python train.py --experts_per_token=3 --d_expert=32 --router_score="sigmoid" --routed_scale=1.73 --init_std_router=0.00858 --num_key_value_heads=1 --init="normal" --beta1=0.9 --warmup_steps=346 --final_lr_fraction=0.02 --max_seq_len=256 --train_tokens=438400000 --dataset="wikipedia_en"
Below are experts of layer 6 (counted from 0) of a mixture-of-experts language model. Rows are named router (the router's row for the expert), gate (a neuron's input weights, with its number), up (a neuron's input weights, with its number), down (a neuron's output weights, with its number) and show model dimensions 0-191. Each number is 500 + 25 x the weight over its row's rms, rounded and kept within 0 to 999. Numbers have three digits each.
After each expert's rows: a language model's description of what the expert responds to; "mostly gets" lists some tokens that are sent to it at least half of the time. This comes from a sample of Wikipedia text that the model never trained on.

# expert 57
router:498496541496526524507506457483492459493553486531517505489568455441499491490491493502520460492522467495496471508451480534485503535510476506489473494523474515556460468469526505514507545446456533549522540538517511520478474528517478507508527518503513499573516500489533535463472517508461499513525532534500512496489499515538505488520519467467520488499477505502488470484504505494477534491470501473494461507546460487505499518530488536538466504496532474511536516482498509469504491485449490529501465486517470472457506488512476486508498534491510492510459502489496497467491498460509469500
gate0:502474524557415498509501507530482449521526530521512511450516499450503475499510484499483527503512520488489521481517499524560544493498527505502517483460495535523478506467513503494482509513512500480529494483435526523492463515498489491461522500482528534545499467537476494508521475487534502478494530502524517523504499509529524506506478510527490482481508532526472472479499478485446507552507514461551470493486538455504458506520531477472479526530489508494501506502510477557492483452470487513509438528492493515491525486494483549487543520525491500487485511549504518485506494477492479460
up0:501494508514503473469481526474510497507558515543554482489478522470461482494466535476474479503492506476500532462455515515482460508500484490489470480526553471504532522514523516518474509478530539534468485482518515476526486508512460492499513507531501522531481494537507448493519494516553505510511475526483478513495513518449547578473509511474522476496516508471527478528502505509452507524478482495490542497486499493495535506493488480439518508473512522488504496501516480507484489505481521512524498474543472492482510491529496518493545522520542484456518426520437506518455467496508482523
down0:480494515483481568525468463479468486458463473488483503507496474443491514479494525453491444503484515467475526491531499443457526530478474546509514437508514518478520502495477480497514499503466483489496499495486503483484491487521506521482540510523524520555455503498512466525522466523516505497513523514489519498533487513538467522491532450502517502498496475468510525475492484487467514504525507524480491547503480497512484521511490527471501512437536516549495475536486520511536479520479493514511523456555523493478476476489481540493487483520461493478541466520470506510505468454511522533
gate1:523488548518514474495516497466505528514436476513532498463465554534499527501509527473529505484518467511526516505519512518518520503495521499509482448524522521516480547476546444465564529493487525520431527524538536510539506524490506483524477508538493430500544494513508464492492532481501448521489543486498476515530503532482498453458505515472507482480490483502509549520526515525516501509491576499534511493526495513527461493502498498509504490468504532500501482490498498482513495520517479543526490524475498501489486505523505527510508510489519526497499504476447491521470479500479538492
up1:513476495485507510520523540492534499490541533541483525534513493519525505525478485503493518506489476553535452525502507471500487487501524572519499510552500535552479484489492514545523480464495492543514492525484507485536518555522532526483511539492484484534443499475520524514517489501521481513525509472522495508508498501494538481455480552492517453529497480495486473480498461513518545529504550519513504505489501488488503477551481478515490476504485511495486462524498498496510503494481480511491448513476517491510545556487483470521511515434492510539488476556473468548525508473491513503
down1:496549551462511487487506497452475543477466522523514489516537496495455493509537496506515533503463494527480553480507518538508467518507501552504493499498540518489474505496522497503513518523413499499502472470516461498488495464545525503498482484465495485484526471492538514472492509479528468486526486483476507508503495499501523490499519434482520526504498515503483504515521502475480504510499522501439511513472538440481493458517484470515484512496539532483460490485492465488529486509549510523456528514512504529505482478485500485523482485526459565495519480574502499496503483502493546530
What it handles: Definite article and place adjectives. The word the and place-name openers such as New, North, South, British, Royal, usually after of, in or at.
mostly gets: "New ", "British ", "North ", "San ", "South ", "Royal "

# expert 38
router:494488542451507500513509467492512483524504490505533520475519462462512515473498553493525483540522467473491501524477492536470511503505498521505500531510506491535495471468516478495497499487370502528491489538503505480467483500513457523453487521521523506536521519471505477489499523524453481525501530554503543526516493534541472503500501492515536481471459482456478474521539511484457511513476499452542469499468450478494480487501490517525514535474564473491540495522497498486478498490469496503498491507489493511516483507497507497490493494512468520502465548525500499512516491508472513472
gate4:487480506457482566508485497515538502476477533456493488506483494521536476505508542551494549499538492511452525511509485530491506510503458472480503481567525428476524504452495526477503483514487462469466474543484502485493509504482496463542498489477528472484510463463517527519522523516537495525501528510465519545530545494515482512502511547533471496490511506502488477484464499472480521506484511455521521516472505513466486502485502518525501521499512498515556525498488521504508517522471467524491497547468509499498481479489497543504491476508504551511522544493530487529499438532487507475
up4:497439557494505498494524544508534489544484498541514489505515492491486526493515512538456487479493480482502507476471528520530478506495477539518551505500521453545447484462491516500539477492522513516476471472499501490471504468508470540514457468512463503522471518499480487477525499532508458481510520483524521492500502483461520503466514495514462540487534513475497503520536454523559510496484527500536505539483473513488493456511493545548523557456495475467546500479482516478516450549472515506521501535506503491494490510525481462479508501508461526485491532486505514492525502473489480484
down4:515496462483495512499486490552514534442521478492541525475505518538499494508518534482501450498474492480529511540512517541498513474474501460458459483516518529535475469524535511475573501524536460482502475527517493506507505482478470469476552502515538517475518506483439469514515506511487518505481502485493441531531507516474496483515497536502517508506497495523496521475444518486489452489508460510466537477532509499482456476507469529490509496529529492512472454496523524503522509490470480537511528462490538533499464476522497511467501538482512506509513494539488491517507466533475463487
gate5:506523503522563490479495482552511465545535531437516542474521451493516464501464503525506497514500501458488497489509488537497520484484515481512506479498518532514489474476506543503498506499446460526499457501548526527449503473485505519494446529496526485542506510536500543497510503525496563495475516550547514483461518472469529516546503522510505546499500484505487487493522458495456493484506510492498471501483522477498481480516506497540496560500532502469462508466508523503528525502527498501488465495487485472496506462468525515465490503484505520526545524508514523492546520487473503483
up5:502481524524489508455487474525532512474544461512489473514508509507523442507504486535499498465489505514537536497465517502504484431478487541504534452506536521492453547476504554519545518508525491522520484482476499521516469519489507521481468507473521505482529487460526492484494507518535527492519486497485497495521541492541498485503519547508524459521477496564515531499515487465513593525486508496479514521499532478460554472489531493501531503528495484514516476505512510495516538491498510449501457472478504453549479512501510473501507483496522530488530493508470534484503486502510499485
down5:527495493512479451513500484526532520464501528501472520444493472474492509498472509528509460515436513547458451496491516489469531522501478502521552500509470500542503491489488483484499509470503500489492482474484507514500544478459497510479504473536526549535465529518516513515464523478503486521519490554517489492520460491474532546485525524516566477494478512544480513504507527538456472501488503468496532495516492519508517550491498575529476506472464503513538462524520509496500511515502467493554524448496504500503495486499499503544517487505487523513523543531508466493504488513537496521
What it handles: Surname endings. Final pieces of surnames and names, like -ler, -berg, -son, -itz, -kov, -ington, completing names in credits, lineups and rosters.
mostly gets: "ler", "berg", "Smith", "itz", "ń", "kov"

# expert 40
router:453506496494519532493483494518504472505505508501528475484538453470514506512501551492452452552518500482477504511473453504505508498492476487502485521507486539524463487470555497525508497459459528515506493521490504518480473517505483516468434522493518494546556469501470522504463561504495461480496527553501464489507509498528470497501561494457532470483484503500473482501535509516479541495492478473520511484484491494528527473547523521497519528518565498504570518529509496484489502470482510522519507466517487488477456542520499468512493519499514522466489514490474494463525486507487502489
gate6:517502508497480520532487495514496472481526513510481499482524495507457524535487525513484467523472483490554416507506498544503502474482467519487549485521522525478522537468471492554486490504488504508514525496537481445511494511457504499476503504521513507500531468476498507496500488514483536555488481514478523504426455468498508507533504505537497509489508475481513466533529473518522476496528472522535512507494488485501539478493480459502498518488493514521506481504487504487493539469509493485464504457539426453451426487511508504501484491526498517490467516543466542530527480520485499503
up6:515488491468558464495476518535443534518516521496502482528495495499508518514498519485500484503493491448463515518461537492455497523504489542520472541527458504505478512505514484477524475477488492511492478519510496486477531489519489515503506545489495492491539424432463462486450495548511544438520532483509507481583516467534502496494463494482485528496502535507501457501509506481495539484504507495495480464482513534541495520567497521493489525484513509520460470484486504521518480451475509476510484511544519499502509513517484532503515495513507536493505499512498474496476528502487457521
down6:508497516528517499466508546495543473499510521492511475513481507531468518521523484509508471521463521492504527483469494506545532480509515567493489535527561492496478513477472516454457522500455481518494458532532482489493476483504572492521462493521471501512479482458471489461481470467477503528521496551483513513494544508457516565515510542472518481510493513481510462484518487501533473490499504514495498514518512486485508504478533510504516504501462528445501531469455497486490502501517471471557517472471477496482479512491468512472501506492524473499571492467487449468521493504498500511
gate7:493501503521555515456492502501552488497541455505507492475500474503461478480463535542472516540503508508467519472447505521497525477483478471485492534506492497502551489515502500486465516491529505457492541513437485509499503537548503500469453497512467520504483540500490497503525529490466472468550504477489468455522483515528493531506512508478533498474492512506481487523532467555515493478485520509532560481505475470497468494481521495493507486490506491489499555498522473521474490500527504497538514452487520516527463513508479545454524489464497526528477506485515501515530530441529532509
up7:512476479507462525467492476422558459455533498491488491495479470488485478480508507487464529514527507527499556530467502508489546499495538474481541530494502518511479452465512506508496511489505520490497519511496485530491522492476505528492452504467481535528519472505498484536513507474497472464503526468491509501507490506528484503483552501479507522472498481492491470513531488517510458485509547525518477478500490524532469537538514504488498501529504491529464539484521500507492518514501484530504501511463517489476491472526500522445516522490439524572493573525532501479528520489495556477
down7:473494528491510473488481520530498503506491568506489519529468535505536494502532495478530465507534518547510504481545482517525500508514483514459567495534437453493530507472497522517523486472536476511528461535477486502507494495506509487476509425488477516480518449504501473527499468502537494494487476499509535469484501492522507502520503548469497471487530510488506530474517459502461465502548467498495523530526538527506513486494514480526487477481503485497526460464536542466479542517507512515475471499494501542499498498505466472524468498461499555508501471514517477529530497501507462463
What it handles: Clause-boundary punctuation. Commas, periods and closing parentheses that end a clause, especially the parenthesis after biography life dates before "was a", and although or though.
mostly gets: ",\" ", "\", ", "Although ", "), ", "\"), ", "although "

# expert 17
router:451473525458520483469500476537498484515512500507535483499501477471480504508505527488485472523510515466482512517453519524501498514479493495490478490538512481548485506461539488527519494468419555527484497498532552531474503536533487534479452523543505520545518477506505490492464499484466466494485542527484498514520517525536461500498545443481506527497482500515461488501508492506479487510489494460505508466480483480517506504512483532533490526491512477463507525493490493480489480495451512562518503519481532534498462514490480418498501501537505469489450481487479475493497516499512517468
gate2:439503509494551528512504494511451494483503524478565504470481496525491487512498507516484513518453508478488475481478504514500472505517531480503491525479466464546526528566529506508470518497493488508480502486471508502495497499534514490501490526537482487507491461541445504520499506484510487514491498518546530469485520551498495463538500527490514536511468489485516477526490450491470479470486524466498522460492476492515479472553481510515476553543504528512522477528462487469470489524514543512515483477474517448449540502515492479501494502495526462536532545474496462490502516538532478476
up2:502494457495488473473494531499482532506494504506493506513503534502478537502458476535423469531502548478461507510478520519520501446436483499534518537523489463491496530520572540475492503513521515508531452474480520484491489471533519504512497538502480501521479453465477484495471481518487494492482449516523458492471517517493531519454500503534496521481492530534513488503512464475475492509470541486525503515461482525485503499509485493501482504519477524510493490489469501541463534483455495514524430541498516506482527465501472458455491488525521508491513511497478460475519518515497504528
down2:483447494507539468500502500546453526480433496510474493497526528486522442544511509517496547523500542449489459533483485523504499540553494474494512463466499473515479491487490504524534467497494497477463486502514509504504470490517509485542491510496484475489507529527514506458482488472528506471462489453517490497444452507478536465536476491464548436530495455501529503487488466485548522487495458456508515544505471517516479522508473539522478490475513522507488486465493453514495525496489504481487521521504509462517490506496455479519486534497519508521493490502511506484521492482506496519
gate3:495502516506497486496540446535494512474485493558502522483485462449520526519507527520468486496466472498474444512498456477508492487483516487516450524525513498482477503493507496466498483473496505536506517544505578519500483469515495514504502521437520490545487500507484471515524521517517469530527502498496474538528515494479520518514501461481501516485501472450498483527505466492524515527497500479523506448515511431544469494541503524495476505507493538509498525493499510548508493470498518516516467496502442475521450566493555498488465543507477502534513484456491516513493488508496497522
up3:502465487464472480463532500479500513472526496522469553480545514510499456468518508467520499496486521502487490511502528508479512535533507506537501519458492493550548492534506514509479503491481528519491504507483491512478511500509516506488510478516468522476478506503526534503518508519465549555544510517435517466483519508540503455588479515487505489506517529528544522456507479487525475494513490533497525526516462513508550486485476511498523467473490463487550469506493517486509518454524520524495505548494474504468490455498476527492515519481498506491474470438463512519519492511541523517
down3:476489570474505484514461512467541501475466483523451484515481522534505459548529499456498496480541519453485527479467501566478465461551525491485502470481505500468504552482520488523484471523534542515483480497510482489480501522436512516534503517516480519467478483474494476528501536544512483505496510489503486509473504521514479497532472491531472517481549486488473499493507461492492462493466465502476478512512501508500470568456491495453509513507498529466501500502451500495480487530483509513503494513505519487524519466490500482511517528447518477470470505492526464478456497511507495521
What it handles: Sports results and numbers. Digits and sports terms in scores, records and career stats, e.g. season, round, present, play-off, Runners-up.
mostly gets: "present", "season", "player", "|---|---|---|---|---|---|", "year", "round"

# expert 39
router:471525539491527555493501493514503451511536513491520485467499473455479483449486526519500427508475495480469492528463475530504522499499499503486469500523502538500494482504532522491508519477464526507482541549513505493493500512552484544472438502503488496538553494509512525488437502481475499509497516548495467511504527521511486481520516483464542509503458528473487471525554515503520536491454464447530487496521481476506538484507519521521485521501545469500576515522503507507480519492456516510523483485505485512499486530490521480515499537499486502477491505482477506470481526467493481504
gate5:496475494465495487471500512519500504499478518494459489549475447492510527575470484539462500493506490515511524441512495483517506514528455502534475511478539484507519525473507510482485485489489488517547463541487518509481471540492491490465504525509504491504528481537533511503524506464501523536535538483541497551464492515496516472464501497497498508493530523532462492513524476473503498513472484492519493453520475473473474472500510496514577513523471535511457528478463516497448541458461494471435495517508514508460485488532503547484513492491498490503481489492477465506470470481515494509
up5:561550541494525507443516514472540547468488484512480508538483494502540464479528552522487505539483511498474505484445521497531502537510467483511545481549487566536498490563500485507539524529482524467517508494513455499502534515473484476534471502510504508462498500561508497488489492455465489486488523474490512477516510450483489488472526490507567509505475509477498469510493497524492463521497532494487530541502531531517521498467492495509469478510507488512517476540499507502520484520489551498505455494515472493495468497510474470487523527497500515486487504503485483458469482518493507484
down5:523527532491507497472518537549501504472496451476496478480501511552467481458521469511531498487490534496494483522532558476502486465475478481490506483517492503505505519528467527512475519487452497490485527517527451461521479460505492500546501501576499510497483512517511473523488549518539481456506473489479505483511520508451511509514524497507486481470469504463497473476533551494518479507461452470501498492497512508520538525491486452515522471485462479521514527507513475492546483560525510551582515512484496512508476501519474492500501507496447517500480505509492498504507495527520534473
gate6:464487496478553522484525497513508447487539499487472479463506507492508492475501501514463493498468533510469537555480509516490520497471474543512513472504503507479473471529512478494519478480523498524486482452495508517483536487535472559501475485486513469520489461525468559458479494495530490483542480480553474521565484524476501503478523520493512516500516524493501465480507505555515500474508467497507488487498538502458526515527522475549491446494490426509516518523530505482511527479482495474549524505517534496514533519516533488490540497486472526493499469454495502482522521461506509529
up6:507523499541488452477472516468477538490507493482492489487515479543481454513552495475486526512524474483523494477479510488539517527533511478530511512480490478496518511495484484481512505477496504482479499525522468464506454508477463514495508525514503472497518509468508504538487495510502477433459470512444521513539510557534454491513489511420497519503490496480497497486515498462504488493507470504522503533477513433537493504470501495438494528501508551473534535482550510511492459498509493501519476495518485499499478505504476517580466532488551531480506535513508516485540522512500485502
down6:477496538486546465513510497461489482500478545471508493510484506487509490459513490496471491486490491477491513468494480481504460494487491492496480436502492515493460463490479509481504523498478495486504540484501494525488501496507495510529540544491494508510511487485481487467542550504489517544492472505462486524498475515517537488550496485546459489466500500497494489476472511487478496469492488526518513483478504512463500524452464481514487537457529499498474446544489557456515518526475530490462514535495489543534483541485450479501471499534529481541514465512473458550462519433536508521
What it handles: Sentence and section boundaries. Periods, line breaks after headings, opening quotes and clause conjunctions like because, although, when, where, while that start new clauses.
mostly gets: "because ", "\". ", "although ", "where ", "While ", "when "

# expert 1
router:474524514460498520484496475492512472492507481531528472456525481462501492499481507513495439513490483474486526511433478535473504510473465523492495490527520530522506500466493492526513530464488505498506527545519482538487495511514481521494491516510513471521533507466475494486477533522459451479507519544504544536489527528541494495519513466488516498487479514458511481534536490500448527510476508454544484495502452463547515540518488559531520522522519458493554505528462519462524533515462516535499470516505487510518455500478512454525499514530485514484455481500482476479512503508492489486
gate0:522469508529453525508468489482512536516505513503527564530498516495448517488505526490508529475499496510498477492477457519520505530522519478510543491501530464484480507498489504530522494491508480518538461477510493529498504505464536515479516474516462504477469486540480476521496523501524482482481494488511489496493475563541485554476500508515499480472489559528449486525506514460493464545530516461502478520518546512491468501473483495484503499499507523497491511522493540512498438545519516474504526484535502485500479486528485532484560476540508509554537518479524523528503541528532441487
up0:475476465490531503487503531468508487527480534507531421454472492500522508513538493460488473533533439513500523518490456529458515496525517498467525516503460528510501476475529484494506488472499517490496500514474481470522499511526479487483487532485482435494538521486513428556526503520476526472494505499516528515497490491485503512508496455494527487525479481467520495502518480504505469515499506532553532505483509482537493509523507508470491476516494488475521490502550437543512499472486503507522458527481482479493531476485528493451507467492467477474436518496496496496507461534481504536
down0:502490490513481515471482522510487509510507547511510500548486500485473505525525493467515484511534512510460465486533485510489487528507541487497439546508496438506490517510473466583513473499464528525517514461503552550477504464525497531503483547528488507500465507481494515478495521458534502485515496501537518471522454506515529493510517474486548488544536506494536486489484503467554498547541494495487510485449504505533518488492501538464479494500508467496486537497508483531500473480525469494461474492505502490491479467444476543508474510534507507521544484528522498480515528486483512474
gate1:493486544524515507478491515505479520529501562487512483528517499486489459531484522487491495517480503496532496502487495507544498502495452504502523519534513484542506557470488495527526481486486453517501473501533496519488512512507497510446487505477458498495493524446503538497467513511508499496483469481445500508495524546510494539499487494463506473531499563510511501485518452472517471518542512493485517453508514470517546559501526507489473500485500505454509487531458504487511533540539502485534533497486497501487514538514519490497529530522540549476427463482491458524470482524548496484
up1:557502538492524507552484517479539499516530497441510474483505453511482475474512498469505504485521496510529503524507492534525504515483470501506523528524495506541484525490471509503472500478514503533528469537479477517509494480483483531471468486496490518469519534501516501521527492499501508477511518512470517474535489509511484477440513478483505486539466515489511527493496496511495482500494481516538498484506441520528493508497508455452516515480493515448538474533514470456501432524544535401520517517502463509498489526506462513529504521527519531539494531487550491508509466535477486477
down1:479517536487499487490529507507507530467459484547494489493487521507504476485506531525505457459484510533506493501459528473492531552529524492482532497508520464498519498487519483478467501531541476467492493522484518548521534479502505496529533491499462479493495493525503506499484516495482516454560538504460541506442559523477469504491503496517450491514501511473491460488508501521500521475490457489441510534489518482496490494511506488504477521478527470501501483482499504540510535553509468553527464516482538513527549458468525488438507452537484519497517497504513552505490530500486506481
What it handles: Determiners before nouns. Articles and possessive determiners opening a noun phrase, often after a preposition, such as the, a, his, their, its.
mostly gets: "their ", "his ", "the ", "her ", "whose ", "His "

# expert 52
router:477545515451504523493493508506496482489510502515517510463494492476488535457483530495487433494503483485492457511478479536487523512475482493446500541527477507529506498484515445491524548460481547509506501488494528529483470535557477491486505479508510518499527480535504485478455540487509502508498507519500528483487528503513463462484566509489532492521488500459512509495511515485457546477483487436519445459519490488515525484521495509527487518508550457498555507477519503478474520492494518541519489555501507479498462534495504461472513533506527488500453534498461499475514493488512490490
gate0:479509542561466464486484500510521505514463483471484490472477511505479520496469525502521529540476496537513479438541488539453535515522508473487510538486472463451476422510513511493475492516486485461521551495515545491512485497475553477495483489518523503503542520494498476460491421463487498512468490480507542512485492481476478484561511495527511534496487485503527501508514506514453498458512507488498518507483515489501477530475509483512494493519504464536488490466501501443464482504536518525525514476489509461497499473515486495478514496491523505505477540494522531471492527457484484488
up0:549527487523494475504519485517500486487451486464577511535498493471516496539469595545485506515479494509490540498499511509507513501465525507491528533535520514520507483427481469484523475511500496480525541527512479482463492513475470519521483483513502502506458505531514531455512483466487488448537546502510516520502449500471480462507502477483527467485515560478446540487494457510518495492495517533488538529520505512500454522473503514474479481474494484507472487484531536494523510519509498481532486460475530514476514479488500493523477495482491482507500492503493504515508485445499516501
down0:495477506549535470514528517536530539509502501470493491483486455499471498490498500524514454507467475475507476495549490513476455543488521503483538507502531471488453515539489471486508505453541506496534502563513509526505483476464504490493477493544509477520490547531495453547505518488486503463495473497539500482540521548459474542488517520486520512475496468472518508531510498520509501528502511477527515505559527530531476496475477523508489503522455473458502539497494527516495471453506520521484478512482517526506511508481491489511444527521509504507517522508508433516485505506523477444
gate1:495513522495501529507506521467468479479493457490506504494463484531562448499530527481510511498516540517463536478482512517473512481471489466509483533517476502563495493476503504500554548497452477496505508518539523514484503538514477524551494460528487484508483497511529528507513499452493521471485518531531482504527513469465524471503507493487506539510495533517503461531493505491528511486504446510502495485532512513514484466477503485503521481479477548489479548422494529468486560491521502470522496516467466518480509513492455492520572522488484534513493465523470483513494488500475502522
up1:434478498473496526493508494558488543482503499471503545490469510495475487527536488474550459506499520514503527476496511482502505481528495484575462488514551466476544489502535512519453482501488477504483438489493494471510471500472506509533493512508519464499506498471482494503520506498509501483503483494529469488492481490501523499525473534532436491513487496518468455525507417478516477484496494484471483481478504508506480519520484487467497519494472487452523502485501476538512477501495526447472471491510536507503469504474497550504494477489475560457523444530504511512499491508460470496
down1:456454508510462490457466495511477530480500516511454463532499477476492470499486522520478506486549511539529511507532529506483515459471500486518509472440465481516495535495540507503502521524516509546493544459476514463517532462510514515543493477564487503516458461473469488497516484499515521516476506525534530514486536497489504465493469485509477483472499520504496532490492515502507519526490474486540485509492527491513504475518511504533472527503515494487514536508512511486480513550520522539532472522475538479502525471495453515539554480479481483498501497503479526503578518528466467458
What it handles: Clause-linking conjunctions. Conjunctions and relative words joining clauses or list items, mainly and, plus as, but, which, who, so, and sentence-initial He.
mostly gets: "which ", "and ", "but ", "who ", "He ", "while "

# expert 9
router:465507533467509508488545467501526439495500480491558478490527470446475530482492542521496451482491484486473488505477513491495510495482474514486502501487507500517476499464553470508461520485436527516478519488522522521471456548537478499482445487529480485555498507494515469522479503508475486495512533557496541516503531515553494488514526471485520508507484463505464485536536517495503505525467515462526490492534466455473529464490487543535497515498539464485536522490501496489456529521464506500482465498478500492489456513484487470476473491519486496496463489480489480493513489480474501494
gate2:492468505478479482502518490496495428505521511489567506469511523470500467450502480490491465494508457495486480518503504479552500451522488500484511473511515469545518521476535483465553470445494534505549516481452475486514473478513524481523483515489504470522487508496505508503501527473525523509447489513515488488498521489500501471466490515495537508480506497493536514497515495505481494522500488499516507468481527494532456465477480504509543496455545476556532479492550487486470544540486515515547521541511528515530525543475491463493478494489504466497503508547482508492542523510497444506
up2:492482476492480508503539514497517560511467506454492512498449470482479485519542443514481488480479451505487478534454513483516526498522543483437482450475519509495476498491567498500533494497493485525510519526479504532504450478492477531518493479490528481514466513483536484462478495473507490451493508501523509489557520495517517494469533476474435512483483513484527525502501483498501484505499507506533459530525509487528522481468535480530541477485533498485460466472469545483485506515490502486513500497482491516497518487503486489544480497478487487533504464490487542491469559496459451497
down2:483494495498525535525449490477504538509553482543481522484531516534479518505518486515447503513530534494529486522505526507509492474517510571511509456495536517493483523538524524525481479484508467479492525471509487479532497516509516552476514534499505494502470549506568459506510517563529482521514525480533437497505490495479487513488497513535524510533501502523469526461536526488488501477515501545543504519487506505490478509494513492532514498519530528476518499503526484440459500494465509481543482539518522515472553473512522480465468529487516497495519496461463494474507528500511507525
gate3:507505493495489489448495482480459532460494463496500510500525512498508474530474489560497485473471514484473535483522511518474526501512515483520531503504532483489488533469464499489516495483497498451484546491500516515438475479484509507500514518509514458517512459529500471471500480564503485487520516468528418535472502501481451479515505503543504497522469530511491505519480504451496494513547545503519499536495470488519502449503511489544504548517533478489511498475504568485522485539518554508515505540478521507485489535485475487475498489519520509511513512498539547519503538486527546504
up3:497479486508492482536468498504556507475489541472475461508533496494476512496479537502507506523521520485499499504478484490559503555504493501492528505513521459485458511503500484485475463504481492524514458497462506470484525494494554500507531520482485532518532462534514470491469507529539507500470499490453502466490482511494452495498470503521513484478508465535497470454521479487488499486502481527456421517442499467497504505516516517496501535491473492510508479522476518501480507452490509545489570502476455458489474469509547470517516457531480522501463550531482497499496524509538517492
down3:537513506516468508498509514526519470501462476499505517545480491526451510489493504510476473471501480532531482527491526484472517522477518505521480488515495559483502497447511499519500483455558527558426484516570514503489519440492470486488476521491484513485505481471503478516494527531476485500481532520479509503520524506472546535470502481514512508552548503486481499526524542494505512522518513517525504503472502520440464518508506486542496514526509501486519478494547511458516514532480503528530471500484495507485518457484540499479520569501516480479535502501487451531502510495467488475
What it handles: Word-final suffixes. Final piece of a word just before a comma, period or line break, such as -ing, -s, -ation, -ist, plus However.
mostly gets: "However", "ation", "life", "ence", "ents", ".\""

# expert 45
router:507500494463499478487519474507509476525506477476549466505515465446496486497486545489492455520480502474477512513484493541492520497498498509486470473541496514529463500483514509484527554441463558537494515550527553529505516527527495513475476496550524490546536506481483482526487530491451512513503529572503514489503496522518466458516551460483491506489456475482494473520541507497495511498480476490533499491502493502531492485485485514512495493485551496482533513488540523457479483484465483534534488503463498501495465526473503460481491530519481496492466473502446491458478511498499524509
gate3:535465503509526472515512519526520514468533556447507512518518519512509480448528486471525500520464471557498523516487532533539538483511554544526476485513515511523465521510497469535508501511486517514519496525493505497553534511514486489466477490551542517494446501480496520490464501463486527488548526496530510451519502510517497491528521493514464513536507504475419439505468462494524510514477508475473526479545501496514479542499468475481510493520534550483523501488494509476495482511507516472482499494483541553470498520509475487502476498497495483487500507510466504524477478520496517492
up3:489491497509490503541509511514482498548461500512524496464474468515503495536445480533488494529530514455532452497485492526477512523481474462489500486515496471497449497481513530536480514504498487480470509468508488495451489515513539537474466532493521529487505477463467479531509514454484493499495491548519481527478510456543528490478508518526463497510527471514493519494491486491477499500510488536530457466459494494484530474541550533526484477535533493513481493524486479515526529449562496490494511454547505502451475492481450530525529494508462492523495513528524506497487512472541527518
down3:496491551514498502447494503499468469492483439464516483533495449485512525470498508502530477533524485478496513484458529443487537511464515481479500503445474555500526483502484465500496490512524499478514489481523506510450512487476489469481494466495464478490516499488497510487459497532468525544464475480503502506505492528473532448536485470506520502478483518492542489524513517491457510512520507450487485503511471463528533549482522501456493516476457498525521498525537496506535516476506524481527494501547498419482518523510496529519479501484512494511512479502505515470565510476529473486
gate4:508479528435502501488503462501521510489502537486509487519512506539481490516526534486476510493532517506476475530519508573500525449471532538483500524474505520465491482549498562525490520522515498497566512502472467464542519467513494499448518508538484511490468503493489517494495536521482507524506529525513559512489497505517468477498468465523517532498525517487472486468466507529518490539464498528473488511464444515520528505466500513487500493507531493497493460502505511515488494470463503457487519531513487508498503475474514465483509459494477494447493506528534489508532498581527517497
up4:480478472445524477456452473466481491500512494473536492521557470482520510500533481462488508431499492498477517505484501529520496451423506508484543487536504518515517478495511502464501495471520526515530484499531521506464505511503492489477500494462506503532489489526448535491503514483494494543538479504543553489513500460486449474511475558493480460495507516492470506490501493509536510527489489526461505505483483500522506446483513522494494506518525508496523513500491493509503518515463463442500501527470535516499475524451519473452494472566476509512504514539501519481513504507531518516
down4:508502471451498457512559497508500489497507500499499508567543537468518467499516510497480524506470505485472555513522482498510451475456501495497509489496481469503465523489487455482493503540561508476472474506519514503518518505498535480491469531538505492506474526492488485530496493512512490482496514480535505492491487495492437533526547481482491502501533445504493530533512523519509478536483500550514482479518478497443505487483465517516468512519489554477469470476460515448526471539493516465538542453503482496480497490471511480522496467491464485478455485483536539509504512502527528509
What it handles: Digits in numbers. Digits and digit groups within figures, dates, measurements, coordinates and table values, such as 682, 34.8, 1955.
mostly gets: "2", "1", "9", "5", "4", "3"